Weights of a small mixture-of-experts language model, trained from scratch on English Wikipedia.
Size: width 224, vocabulary 14511.
Below are experts of layer 6 (counted from 0) of a mixture-of-experts language model. Rows are named gate (a neuron's input weights, with its number), up (a neuron's input weights, with its number), down (a neuron's output weights, with its number) and show model dimensions 112-167. Each number is 128 + 32 x the weight over its row's rms, rounded and kept within 0 to 255. Numbers have three digits each.
Before each expert's rows: "comes before" lists some tokens at least twice as common just after its tokens as in all text; "mostly gets" lists some tokens that are sent to it at least half of the time. This comes from a sample of Wikipedia text that the model never trained on. Tokens count by the router's weight.

# expert 113
comes before: " ", " •", " The", " Born", "See", " Country"
mostly gets: "=", "   ", "-", "|", "==", " •"
gate0:160114122255136142144108079028094111131081120168132184128125142128124074163147086144190117112059098139085163128132126118138124116119126126141137133135119157127119141082
up0:109123078109096081119160175243115130163127132096120123164076136128122133111108126140201113199150129136086097074102118113121173131173153129133125090108148084102145153136
down0:100107102146130139060176111201112121101065164179116123149169027106184101128124129117142108132131068188146133156099122119130143065117119126160224068101148130132138160166
gate1:170109143199181163228129108041128123182131127110132125132126170140117119176132073113168054125107119149125136120095129144115134147077123212153134126146154179122136126128
up1:087130131093131102176157163134147123129124129123147142118067061169163113103086157139132174111174144137128168122121033116146101152129115068097120090178052109124134132139
down1:141115115112090197147150120148088167168127150129117131108169123198185124115134138156123125176166163080110042100126104134127141140123109132109049183188141184139140124097
gate2:157060171131196133114078170130140161098138184208126130114131129141137114140069139131121128067074128118126140129100115141230189059131152153130119090166136181149156133125
up2:126163083107058123158155100130106111193136108088181127102080124059169114120127139124130131136139224202148098137138131127136075104113129131092117149069128126080093135112
down2:191081220133116125122062156101119121097103134133155107072125164101199153137088140163112107131108125155137153110131036111128130161106129113138140127113116100122077125122
gate3:123072031184140132100111162147089140150146135106065110174201086126123147148147132152128123110149091176093137133158216098160124139179133147147171170109133133133132105088
up3:090084099143144115004075137162119165146125117145092105137126078121123138163154127159126135077144120223090115124130226102126135122156106130129159128144200132129155113099
down3:137224173100175158098085119121138118118123090214128116143152182068125190139130150137182162080097116141117059124140128114138138139128126100171142128119135156161148145123

# expert 66
comes before: "\n", " The", " He", " In", "2", " It"
mostly gets: " exp", " comm", " fle", "km", " ==", " Spouse"
gate0:155092127171141133125133143094179118110078178104153108211097097148087137135217182139126146210075124106089104129141162126092131197124157083122138176115127159122186164107
up0:098097189134103123114155118132137147207095076121118129131169148017091135182148141143158113151123090129144123129121119147100135179080137136186125031130153083130136110075
down0:133089112105118133166135145077191094183148135142127132111156114125089134192109218126163133108126129135145128091129046126127132210121132104194091196102120072049090149132
gate1:191104137137109121109139120152160134101135098171151118174102127126094159088136091097180138085125128046095075167183110129172170111192122131152129136150111208120160120151
up1:123133108079148139079086128164132145112133160099139127121106167113118106107120156104093145158130074121141125211102151186131139087133187252125127099139089197137128080109
down1:092112041149162143163116064108091153109151150127124147113140153170082170131092069082148025125125071095156111144132093192129136093099118136115110105115103112119085128135
gate2:125064141141119124081145128131128169210062187128124094172184092112115150130179173119211135118131134130133174132132134125106111056155155126126061118134172107104124170146
up2:215140135111129112170102158135139151136175119139098157145129233161148190154115077128110112155181119138128035111123144116129132207088106127159148181094133137121130063125
down2:143128136165105125083064156097112130132122108132137132181128119185127129211104153127105199127113075136087151122109171123165122080170123130132087132125146155087128132022
gate3:130137137132108143127087182153121142127131148075179139086141101127141057126203161104073109209114136151117109138122142070124128191132115145128149139078116120118137119109
up3:134153076103148123110123193170192085152151130110138125136148161125143044160116157125148129109111181127074165125053121138101131151160106141156112074106121128128110159191
down3:087192128106115073125145104080085103169148130054079128135112102131129069124188125162096244088143094082161131158127067168167030100121156132166165109041161099172181091108

# expert 94
comes before: " -", "2", "3", " USA", " \"", "8"
mostly gets: "   ", "  ", "CEST", "    "
gate0:105093073134125103121138128074175115130128160130134131090115125137124143132102090176139158160097211158076118129127182128062184134056082172111121146138152129128180118132
up0:110144111127046145128168139165114123126047133136143106131065154111140150131152150115136064195098107105164147154161139072186127079141195147154107130117118152124114132115
down0:102126146123131109122099207123144230104037183156126114116133148146146118162052134114119101124101121036143153113125100082074058118151146142119190101135122158112164135179
gate1:125126113111137140158118111138144130129153133149177105080182148099086046085097175139090125142119075105070118071093127052112078182138142092132119084111125157122130114131
up1:152125134172075151110134121058121130142085092128082137192093128128113172177162133139126149124113154174136112116124112135102133127123112123136141121106124161094057126124
down1:140117127123161135099059146107120117166042161113146149152183123154179106145102154146114118115121139158125144166155105125127137133147133129127121122137105118098126172093
gate2:159164091116150120067221095129126128127137135111135101172080141092147087148208125134164129131161104155128088085120151152141083117114136209177169192152182130056180146118
up2:152122143141071166163031064132149148122154124075125125149233099163067136135122128114087125146132146137127168142169065153144054109126150086091080065142143119121083051119
down2:139126153164121090157112021128150164095125189104148102161128189157119153080129167083154066129210144142131149123110128117143085112128154113086121178131084122188143034128
gate3:134125099098156105123126116142149130150153148105151085128124173126080144158151192117140206150179142125109163167197152117167165129195160093125063121127103207140130114099
up3:135132123145183105159157118182150154120123130175127127127165139109022090111121148146153153164149149124128128102141139111117118137157172109103111131121120141164139103080
down3:093121160134128094127123173135107079121137192144118109187144139137118185215102163081129106178136092115133139107142123129067132104144140130081173119121131107121107146095

# expert 59
comes before: " |", "°", ".", "7", "6", "0"
mostly gets: " GF", "″", " GA"
gate9:084114136153112147000183119160166183129071128144119089118084125136115081104111126194137129168116154157124117178130132119131135137134130132097102216142165103144145088142
up9:118136069102097207072238113090133153081104137148092150149134142136119120103120088135158119122123129134127105116166135136178134151144154115125098132152099089114142142156
down9:115106098114104107115148127127132063150084035128132107154105118136133147136119153130155115148126123129145097159102152197121109160088128124150158118104124143085143130206
gate10:137131112133145172186091138148182125117132136155144224095086139062131145133125135116155072095070112116114144074134145047190132152170117176143158128131135156132183121122
up10:151101108111158184198113137131205110131123146179125199125131190133154115101148089099106126125086128143143168078094118106155113154137148136108132128134108156107093131096
down10:098236164111147167133144150131092075147127101115088131127174130137097144156104108134154142221139105120174116128133135146137127194128133129158128120121123152125127166201
gate11:126129043115154121141111126150128116130120094124064129133084166121190076124135123127077155139124128137141142129129111054099120134130089144146129169046225083109095096129
up11:130128184157126172162148111157130171126079099123108167176084069208135190122134099141128123125158129144133093150124166104142145124146121203204061143122168140183130141106
down11:243140135117128136111092106190129103124104172104114073122135148125123102111096097110144192122126129144140160120152144114124144151111191130155127126165204130106125101078
gate12:130149098113086127174130092142121206129128140064131127129127184128131187123116119125122051133116132087174157065181149136073117221044128131118126140099175109081113110127
up12:135127113123065130138089131162118199110106125128123136127093172114148188202129200121138081142135156077153140128158127122054148138069113181108077160097172124078181138125
down12:124129115107125142122117133148163155116133196132133123098131151122084127129188118115121105132139120127125068135081108072139124033100123021110111190183110103040157120136

# expert 86
comes before: " ", "5", "3", "0", "4", " −"
mostly gets: "′", " ft", " ×"
gate0:141155162158113131189124116124138118118128024098165041121146168171119110089158070138148125140165164133025121129090123166123160119159096095134154123131132128049109118111
up0:158125124116142187137109085151112128149116127124136121091106121130071105169112165155144124065140093140121138136122084131169102162149140162151124098174143111193158122123
down0:110084155137154157087065133152110174118129125057124108123171118134107120098127078133124126143101090154147110124178072116167131141118144148126164058098120120167192164133
gate1:129128157136114116126119195140070091149163131078117110105177128133168110113117130118161180131134179128125117125067141157095213091134202146115096106118114187186140124123
up1:115123133083122067145104134104104128163130131119096111126115125109179070144129139117177136094141137125081112105126148127102153121141131135136120129195141143156111073096
down1:099088113090127072180127128153085155131116099138105144144185133090154152126153068156106162151140183187147096130129166135110179144103145058131140115112077089190137153157
gate2:118097111135153126132000098120125151095209099129162127119130176174142124103130151248155103061130202129153143122128142132136154113102132145126130130119125133161150145128
up2:113114107156108128123130131160146112136141161139131016128074103195127098123148153150112098011125204134189154129092118096182122141121126128127120131112132146096123152144
down2:163123174086132156138118113121078141093191128145127128114110126116145129128163130188154146166125130141131142108183170114076183117137116107135121102158076130092137132162
gate3:129128097130134125166152127139155132171122179160144099125059135139162098128168093159130162138182085145114158139088105103169130089051078102142108110222124121120128147148
up3:105128168130119133124118138154127126097145065131088168126200098112117186130076154100054126116122190107147137164202214149110122162237190167095180143070137119159113128088
down3:156132072194118104127176113142163159117154111093162141126157120166104080062135120055128107117107114136103057142116154085066183192066121122122139202089120129000143099134

# expert 49
comes before: "0", ".", "3", "5", "4", " |"
mostly gets: " GD", " +", " −"
gate3:121133143072140130162213135117130145086065165160163151053160082151159122155142089040128158105139152116179118153139170144134136129091084098175129126091117077111093147112
up3:130126121025118115120145114140118130118086128151124094102133071088141171095139124122132093119089171157136119148115116132161085130118083120185138133128115119113071147140
down3:088201128183130174072120157121167150119108130124164131143127119123110117115188075170092141112071129120103166083104138115142109157086138069131124101121156131115111128114
gate4:134125113088115131128130131130075225123120125167152146094133192105072135154109160132147145139123111081102159137150127133211190104139130151081128091128058131129163145190
up4:127125129107151129082122181103142136195118189156141081124140170088199136104084112159093155128161118062110110146128056124195121118164098134107102144060098128147109126099
down4:188144098048205104149072174137136119043123102138190126073115099110169094115125121124102124187179098115118081104128128135092130169129079138103127177110070128133180110077
gate5:090098183168145144146129169097136126144111193144134136129135148028115178094111091114135076135198145128119130117162172118163132121111120158116197137125106138150114105125
up5:101130127119159097155103182080113127129130161161149123094127137139097107076065127132124120118125141160132119152106116167119167069094173136128150111167104115041129112128
down5:129116134135177154130108096086116135130105136098140115131155156173132143144052140189200190159108129097133113105090086095087081107113132128103139102181058093071100121119
gate6:138095154137129089160223114084157149087069037047118073105127178126117122044174118194125076118132120139119163095123114166101131150128071146164108151094128159161146163131
up6:183137112097097138112142220039130158126063163092164144125136070121128103168152106128174129148142098107131131153123129161119126111116119075097128164084085115095070129089
down6:120067121222153175181100117108124105132181181163139121138094186131098105101084221024136128169098122118082115115183129076153145107108072112128107106115127114169221096150

# expert 63
comes before: ".", ",", " of", " and", " ", " in"
mostly gets: " years", " months", " year", " month", " period", " season"
gate12:125147149137127130161103100126151120107133113107138163148071095137124125114156086114120121068172130130089138154093129106117134109143158064065129136150158158128139082124
up12:111128119156131145073085117148128089147131120133111117195109128066075191101149129161124089168105108106108189126154085148131093115154145074158101088117064150101140125129
down12:166136122096018126134145126143109181137152059150104115134154103099157123119126073037099101069077118067133137131143131128148118127121137091110145151180149053141125126125
gate13:183050116106053101212121090137145148161043126109132133068115159112133125117144133118081125138127115134128143145084210105087186109076105125116121154159119144152115066125
up13:097085125164037112150107116162126145131039159056091146100122125119122096145146115072090123112130131134150175142101145058115180054067126115040143155121147123159133127110
down13:146128104110124148029153091159082137117144131139109103150120101127099137127068095131112129129112076123068119144149108150083077100166132126125087124213140105060070121084
gate14:174156197121125166124121144153161142119119055093119101126136125139109074124081025118129062152113159210092125095103140068168117091140113047142091151060129129142135162152
up14:091135071131113122110113070118139088131139078179051134117073124068099196102161094125160100175145116123129104206114145136107107134163131156065097114142123111165130136203
down14:207129140106113102174103142204123162147148149128120088113126083151100093121054129101129149154109142113129228108150112159162164131189105148113121125134114134088104141096
gate15:102136106141094072097147132092155108079134132122141132103123134132108133085125083112100155142163101126114147142128114093173130107209107144115127084156120118180148127127
up15:140103121152107154164178155062126112133154066170173059152078113147109195122123113089154181148138131148142168160147066044109107088142136113129155139185097151163135134155
down15:150131150201117074132148105123127088097190108122191110130187124128105219176122082155035135118117102171128132075091140147119182068186157125130063078114125145078176130128

# expert 120
comes before: "0", "9", "5", "6", "4", "7"
mostly gets: "II", " IV", "RS"
gate0:130107150150115158100108118139062150164148145086186143143049146077145212130135115061103182139162071104132190131145115127143098156140122135142178087149152116104178060125
up0:139118185129098155113115127149059134170152122118173154143075179073130158145133113062093127145151106159135186115184126126130126128195113151142168093137129084090184092076
down0:136118117064126115084137201117123157102132119107131113128099119130164111143110127140141016192131106079140131082127055144118117109114157135073152108123170112134124145118
gate1:129101147138142131127121127125085087091120123122149121171094146065130152116131088130131049151132146065149054151133118139170189140180118121148123140126199180077164150168
up1:197182129091122133130110128121093153137064186172085187145163220183164130129174178080126148115123137090117057076166145122146115146127129128055123142141114091144098141120
down1:122107073162086145146136169133107171160128090075128063148141075161101112148149144155093099121138128111121103125110152128167101116133149126069038165092164120113173099109
gate2:127092136069113162120134205115145106079150135098096077119162146129064146139111075106166101160134225118133103136133000141149131117081159186141113158156094149157144171133
up2:137135119127118136117136148144137144135168129128135143171129145142128079075019095123129146196132082144122025133142073144123132128129089202121080142130137126128177145120
down2:195095083148120139089109127168113167144108132130138118105128117145141187109157132124099145130140148153136118099075099147073134144112142128128134105112156108129088144105
gate3:105111128131130147111132121121124112091134103126117129179094126122092124015106168090158124111149114175104121110124148112191126179133117107099113144140081103126098125146
up3:136124151130172129128087134128095224184086146154119098071152201108084112139149136142108117125093129091140139118161113173104145113139119160134126084110150144152123119127
down3:127120157156159135131118124121119153198148151126140134082137160123147081116097137140082079114133131140168131122147110192118107147128128099101130181131125127079198077120

# expert 11
comes before: "\n", " The", " He", " In", " It", " This"
mostly gets: " ===", " ==", "|---|---|---|---|", "\".", "|---|---|---|---|---|---|", "|---|---|---|---|---|"
gate0:134140159139081129152101131151140126131164101097131132175159133127104104130026130048113134138078066056095086103113069074168059103157120207170131125121149118093151127118
up0:082129115103145136137094140127129129128116158167072083085041109141155252147161167146137139119113149111127128073113124180100129149173146070125198142096077139060139116132
down0:141148121126064124126097105147125111130134115130131124051201111125120120195125189159139130124127102133101134093141137121076148100192109141133142132123076117131159109140
gate1:168133171145160132074116165116162083149084131110101062096126134149145095135110147128114114117110137047140133139129128135181106101180104135121143130128117146118128119091
up1:121114107097162126109123129084106142129101121089131097119132103224169134101127100113091119107148197068147135104108100041155111112136125132133148113084251150114107127135
down1:164054127109095110106073159100117134092129132144118140186151026130111159139137115107136125129114179066133069169123112105137114152122088137158145134125118098182109165128
gate2:169169135197170185143127089100151138111103120072131110098130149096100121141135084110155124088114118096101130240126089030137121063071169096129149165103128133079122202179
up2:173189147184149175146115086095136132120084118103134089111138137088078117163119086106158124110106126097104127225124113013147121032059180113131186174112138134098134188169
down2:127134126096116122093086158138103128124145120194148140112173084136162134080172102144127150100138129085118138143131113255087138127131145104181115130092128129068129094140
gate3:128162118093151124127145136142194083106161140115126111083142131161054208132129150133155130098137074048158178101159123083128117133070087161133100163144125157165164187140
up3:182159036034138155138161159126165121118124090117113145114112153177090157140129123157147117091133089062176174122132140120112116154070135241122128135121095122162164130117
down3:102138136101114078185139157136111107067132062104119145133097126131137127137129126126174118093127152147182157196133144111120112131131041038187144071118120110168099145110

# expert 78
comes before: " ", ",", "–", " –", " September", " century"
mostly gets: " June", " July", " February", " September", " November", " April"
gate0:129124167168113136069144138089114129153132175116132159140175112101059128136152129137115138132133124138082124067136089109085041155167094044110114113138111164108150155146
up0:161105168208142052119160128159133154133135174129101120120098111088128124093135120132154103109081108155103153137145150135126124122133086130074082179126090182196142079143
down0:135090087150106090137102122101143110170109099123174158082169163131145220113110170166124153147097158163150085157106165121136129121136110113221150114088127129159189137103
gate1:124104115144131112092135122107157124051075153146159158158130150110162116121059138138099178094136168115127174064158139115112115170138092122106102165109095211046128144117
up1:176103154099147124112129130028125074132153115152128097124116105152101131145112124113101154123129112110119131081148147053139123161110149121115127132082134132025133171117
down1:137129106133135126184090119113119133146119093126082116132134125120135065112161107123062135157129119111168096135104157123105132153086142132148110097162119133125094118128
gate2:154184173141120157155076137083119102185093113098088106163137155081145104133101108150151108186130144175101124127068167133165072141132129153136103044169099204128145126126
up2:206161173128157110135159091121132178117127123145134081108065114128147126165083089191098129084117125180103120132080092118134066174116111132137130133102126128087047116135
down2:133124110123098104116099166170199119121174102127104141137123132102080131127168180044096103183106088149135070146159115086117091178171205123131133127153139155172205179140
gate3:127117117151135124081089127108093094112146134116128138071145029184140191037145129050127107104051135143100198185115144083133140118102096119118133186162127150163120144134
up3:115124111060157121101129190079114177153136126138078149180077214119102085167137137198158140119132163049127167129084124166116120142139107194128094051079107159142119122101
down3:139093074127103156109123151106114165173166135148129206156066191094132136136116120151179123118127148160112230074106090116163167129136084089101149160140111113083137124120

# expert 108
comes before: " the", " and", " a", " as", " including", " but"
mostly gets: " and", " or", " nor", " such", " but", " &"
gate0:151128180122143140106148176128133045185150127100190159125096200112136120120142126151149122123131133146150134128107133131148130134129190085088131130111090139049132105109
up0:067135147071128128110210097216136130146142157188141104128123102125121138156143144083124149166184132124087123160124145078116167067091116033094121122130124179193121106141
down0:121121132058090140127121111155103185112080144120123129138094123144166139112133175129137165119156135194164113072128122123150139129121134119141125188156080087122071122096
gate1:188127189120159142125121126093140126133133218170153131129164139198086129103093127061151136129119174139135186114127098170166144113086064103127052093118069120182087132130
up1:087124164128120137165133114111130124169178113160140129047155063143150100125130086115103158139117136174098177160222124060100125133186121202143149123142145099118100075158
down1:124147134016062123163042126130124151119103069055173070102126103108187128070088147092140159112111135133180146132078113133104138138105118132133139104143129143101174147149
gate2:111108045139115137148147134140039119150141127164143130187156128129191126109165101128145135155095115131138129216113076133129149119152193112061078216140116104106106167157
up2:079124078133129161119119129133154105131178151088176124158135157153193087099091119127059107156110130155132130100136113248179131155183126109140141133099126129127201119149
down2:095155133128141110038123124132190093089182193184075149171124219123084149134133143112124129139172128143146132155131094118129142132102104147163127146137126103134140174140
gate3:127119133134130134110147124122117112162138132153068166109191100137167112148130120157101126114132087115089132147185128087083149050157148123136114111164126066127102138105
up3:122135091101108091137126209137178037197136113148120077164145075120111126116130080090149134050134131124143076094110122149128148177099095136108161129115123128105138073124
down3:141104125102148196124180124112159068105132095119107063170099131154126058149048056084064128097086125111114095217162116083059124161124176151123145130117047133137117119135

# expert 38
comes before: " |", "0", ";", "1", "}", "3"
mostly gets: "ο", "α", "frac", "น", "ก", "\\"
gate0:127133105134124141130103147140101140188108109128136087062012165160137122149067116136090155149125135102129100092150140147129122198146053179127174086101147166111109175102
up0:148120116077129102083175130093139141139141125122110126172107073159134137117111124067139175136141140136110101089142144170123095116074127087123084192178138150221134147121
down0:161041126128164129122078112095076130156138123131101146117134119139180174146250161134074178172117117176133175127111197111109135141088130134138158112109121125126067106143
gate1:065131144140146119142126135113113116121143051109141138166139169151136126086160103088169118138125140104090103066200161137166185134139117142154069139110116186126133135126
up1:142086217128122139071175100124156170106125102082182143187110137113123126074153109142100110167097100128148145135123063129125136119060129112129113255110121179117170126097
down1:150063083051134109131135124165109174101131140166127158146123144097165112105088109115129090126040138141100132138160107113152134136102140123153124154105140093121123104151
gate2:130129126112111129139127130135193132110135112124150112170084140097127050140143126126132137128136087173151130104095139143093132090198149146114146123115120133102137122153
up2:109135137172200124123139123145120114123126154116112125115157123124035100134131169130089157133122103103127126199168156132160137116151105130086141068134218159142137127068
down2:090118170136122146201115128054118138147135095100122100079085136158115128209154124191164126215125099139050122208110139169089150140131129106162090098177124125156135151146
gate3:144149186113167092150168095181115143057106082070127120114128144124121094143122162163155148103105119146140124091129095083160126137016112118123148125152126175141135153129
up3:116116129147128117163105177116134129132081082126150255133036125166151092114143124133132092129156131115112146079120149108187122095135131107116116097148126152143104121154
down3:106144115131128152110173114169128124066103150121130174115128171085176127135117186116112116035128103122161099121115083133052176177152119141129132127087123124084136145201

# expert 40
comes before: "\n", "==", " The", "===", "-", " In"
mostly gets: " ==", " Website", ".\"", "|---|---|---|---|", "|---|---|---|", "\"."
gate3:124180166154116068117172130117119115128094232127114067115131110097080127142091067156130135131171088105102194200151103104153189093122142131132130111118121169056203155124
up3:124121116100128184096126098117099129132147092216135170137131114117159118138150165112123100142072129125125089096112205135119121159116135139135116134183130111164082142125
down3:168165140102161121136110122146125132136067176139155057090139082110142099112127132104117127143145130113125162141120144098126131125063134120147123110131130179104103169121
gate4:124094116132147250125147150138203114158126111116115137076158116131138144090055152183155126134119170134155130088107216104111079156125126125088181126168101155148142151134
up4:127151121100119102132199127129129130145136094138092125149119079100123135156166120126124192124111069174113155135134116116070124112086189150115179119105126165166078113122
down4:154108084158143119130120131132098133175128127138115126129094086095104079180116116110149141115177108087183077123155138150055149096143117130121141109132107133106126162129
gate5:125156186127118098110137123123137100127139155100129165159099129136156107080175113132140147124147131149136164154125147086128131142181116129169118134155129092113141139170
up5:129200137167136145146095134159128143122163181147131185146092152129122176118148138107117127156127130096127118147045162068233096105134131131090110177140119128115058217159
down5:198140183132131092136076150122129138120056179136166200109148045079178095115103110174062104252120153139116189096079131142066114027152127095126115128072110118104122146117
gate6:122156089148118064181219148151103152189150121105138054131153133166132133123080084180121110149195142146123145119126116136131142117136145086210087156243133131140189149124
up6:144171056148135137083146091125130069143184151165070155163073128140114131139195179081135136114107170117146133130120060196123149083145137113076124132122117117125122105136
down6:133141129128127103090190156130157128143105115133112129183117078118133127129099127134062111128136114129119121155082160163078070137111124139107110145055141120155114088079

# expert 35
comes before: ".", ",", " and", " to", " in", "'"
mostly gets: " humans", " cells", " students", " him", " Jews", " himself"
gate3:092167144125133099135131068128137108164126122139186091152124143103142150091175105068109152115123124111105164081100123103120166149122118149064103133104051159126164159160
up3:125137159147108144149130150187135154164147101143147132149107203169155168142150104133122170087126135126114110060138097132153147174156166112126113129140083159113143139118
down3:156124118131111138115116128099088162112107058144161131162138105138118154081089116079115116123132128089112142092124134122117121066115128144135137128079208128059141157139
gate4:110141126158083129113118093118095124129163119027124138122156139123154165086119124122125084142134112112148115122131106085108095149139142084094082121124093154145182149131
up4:150114106118171122136116146112134126145097096159135159125149095170066126130136119112105138086149074122118119154154145186036076128132090139192120101166181119173111129156
down4:131125131130088111212107033129115163090114140128122130130099117101114147099115182080155087118167152127120105134108080151101119134165095133119148133136188099126178235222
gate5:133134134069086099106129158246109100151152129121119113108098120126136172181078171122110125114130084120121094116126105144148133123106114101111091124185147229096135155122
up5:089138155174144140077118110136141107087162106126134101163102132122109140104124097115123142143171211105142109152102143047128127089120131130136147100138127110118113147192
down5:121128164057099165151117128051092199133111115111194127179108115095170126140123099134123138190102142136128162192138119161164093153151110152083070154081100164126133177045
gate6:093183138163131124146030092117107134123113128144122136122152131127024139113114045126111182138165141125139122075125140154137145126123179130084111132056119104142123162106
up6:175186109124132217144094118087164153088128123142117103102127154072107129120107103072151127175078118114086128084111102147117069124070105116134185202156129148151161121151
down6:130117136176156152141139183123130139178165199222171109136106134114094144161135158121183160116158123126181215141144170147069088194074145113137103171139101107103188159141

# expert 105
comes before: " the", " he", " it", " and", " but", " they"
mostly gets: " because", " However", " while", " if", " when", " but"
gate0:109119123126127127128133138155125079176116126097129126091125163121107105118154117132139115125152121117109128118100143115176203086249119155109096107107134195126090178128
up0:058115107114132143127070154140155068155148089082129123121073172125076172135136142185075108114149179102094092152138181090145176203133123130126122132134125154142093136146
down0:111148130184144062149119160124140119075166139199134147123156087059161152095162098110186145113120183123126148104122119047130129090096119078127133169154171138099135120091
gate1:184102160087085089086049122169233161163106156138147175172102142161122115134172130144171180135108128117140124138141131117151158159122112135099112122078141120134127161107
up1:185135131088102132134124131111138132147127159164171163127144141201102117115127161105126132130108141111053156126173118053214119120091112108102110107039133059184178127057
down1:171095133156123189194122163154067129141151126081128135171086104103151092133121142131126096142089111084170191219197063158130107128179135093107187125098181178114075109142
gate2:139095095138099123077154130095168118149231089136059168127174065139118128139097103127141134074152160112109131153140116130137183152129129119119124162115232128077121165153
up2:103137132173146146083154138153145113123113184131151158155119126131129195121143163130107107144090083121097160128137137139074115109108168073103170133182112146116155111092
down2:127078149053162122128117126112090073109079128127131152116029099191099151104130066150175173134132116125118107097126100149126232122117098146136120106097118117095135083110
gate3:127157103217188102190207117073120140118056069112078131152116124137109113076140066111167126175089152149130112118135152061152142132143189062092147131122122122061074132110
up3:097141131187127147193171105098107118112122049131108120142131160110120076088092094125162143136149128146074135190153146114131143183156162087132163126179124132045125122133
down3:092123142163179148086105154142123039161133108139203172108135141121103129192124123080104099111120143133124078145106124122120124122133116134149130109122128195178177122115

# expert 6
comes before: ",", ".", " of", " and", "==", " in"
mostly gets: " members", " people", " teams", " films", " areas", " songs"
gate9:135109125144132104180158118159150140132124048132127136105139227152097097090141115128051126141087153057135088119124127157126140209149143096099091100109056132134133139104
up9:160123145153159164093110125112113143131119118165085159116146052144122158129107083129143104142130130124155130158137164146129255104083167177119149133181183126151095074129
down9:165199135118125049117140140139144108136181095074151082130142159129137107180143140145142153115142110193105127088150121138125078132126120195144128120147138143069134154144
gate10:200123201060116115120125069068130094129100065095126127105067152158127121115160159118130183077161146136153086120158140054154114102152121128120141138168094184102145199133
up10:185120162102134104131094058120145066139134075090081116120015161157126135114124179128123147116149132171134102136218124064176093100116110046134136095129083169103130159130
down10:194166113127152156128150138064145108164110153104114124163164143133073104137135153143175140136136145126143134080111134072083138093092062037090088118161133127152076125176
gate11:087116088093121131126156102162088138081119121172156159128143099122107129129145067069185147087092141058133127125142096128171132105120149126103167098168134157071129185165
up11:131145109101113079146130133126129134169085134105118185100096157131199164160114121105131128170195120158119162121150185137099121182172146121123050121153128084093115150101
down11:094126186099067113172114141110161128146108113078107116118144135072155149128147174168149146185107080112118108150078116138134121149130120106120093128125144095111196112151
gate12:228128122177169141159077078095119102153125142254125114123184113175066122086142222148059115144118131096136124162106133154125155082105174057106133128090120140123150146174
up12:065129117126136125146130112193112125125213168071137123129114127128103159065064049129202131162184105128099137135162144132120109129128032123144154120062111121128088126128
down12:133111073167084117102138095131149129124118095143095158103192113122123143149135089142180127110152061132200165162083148060124079171047073119126117145094123091094109146089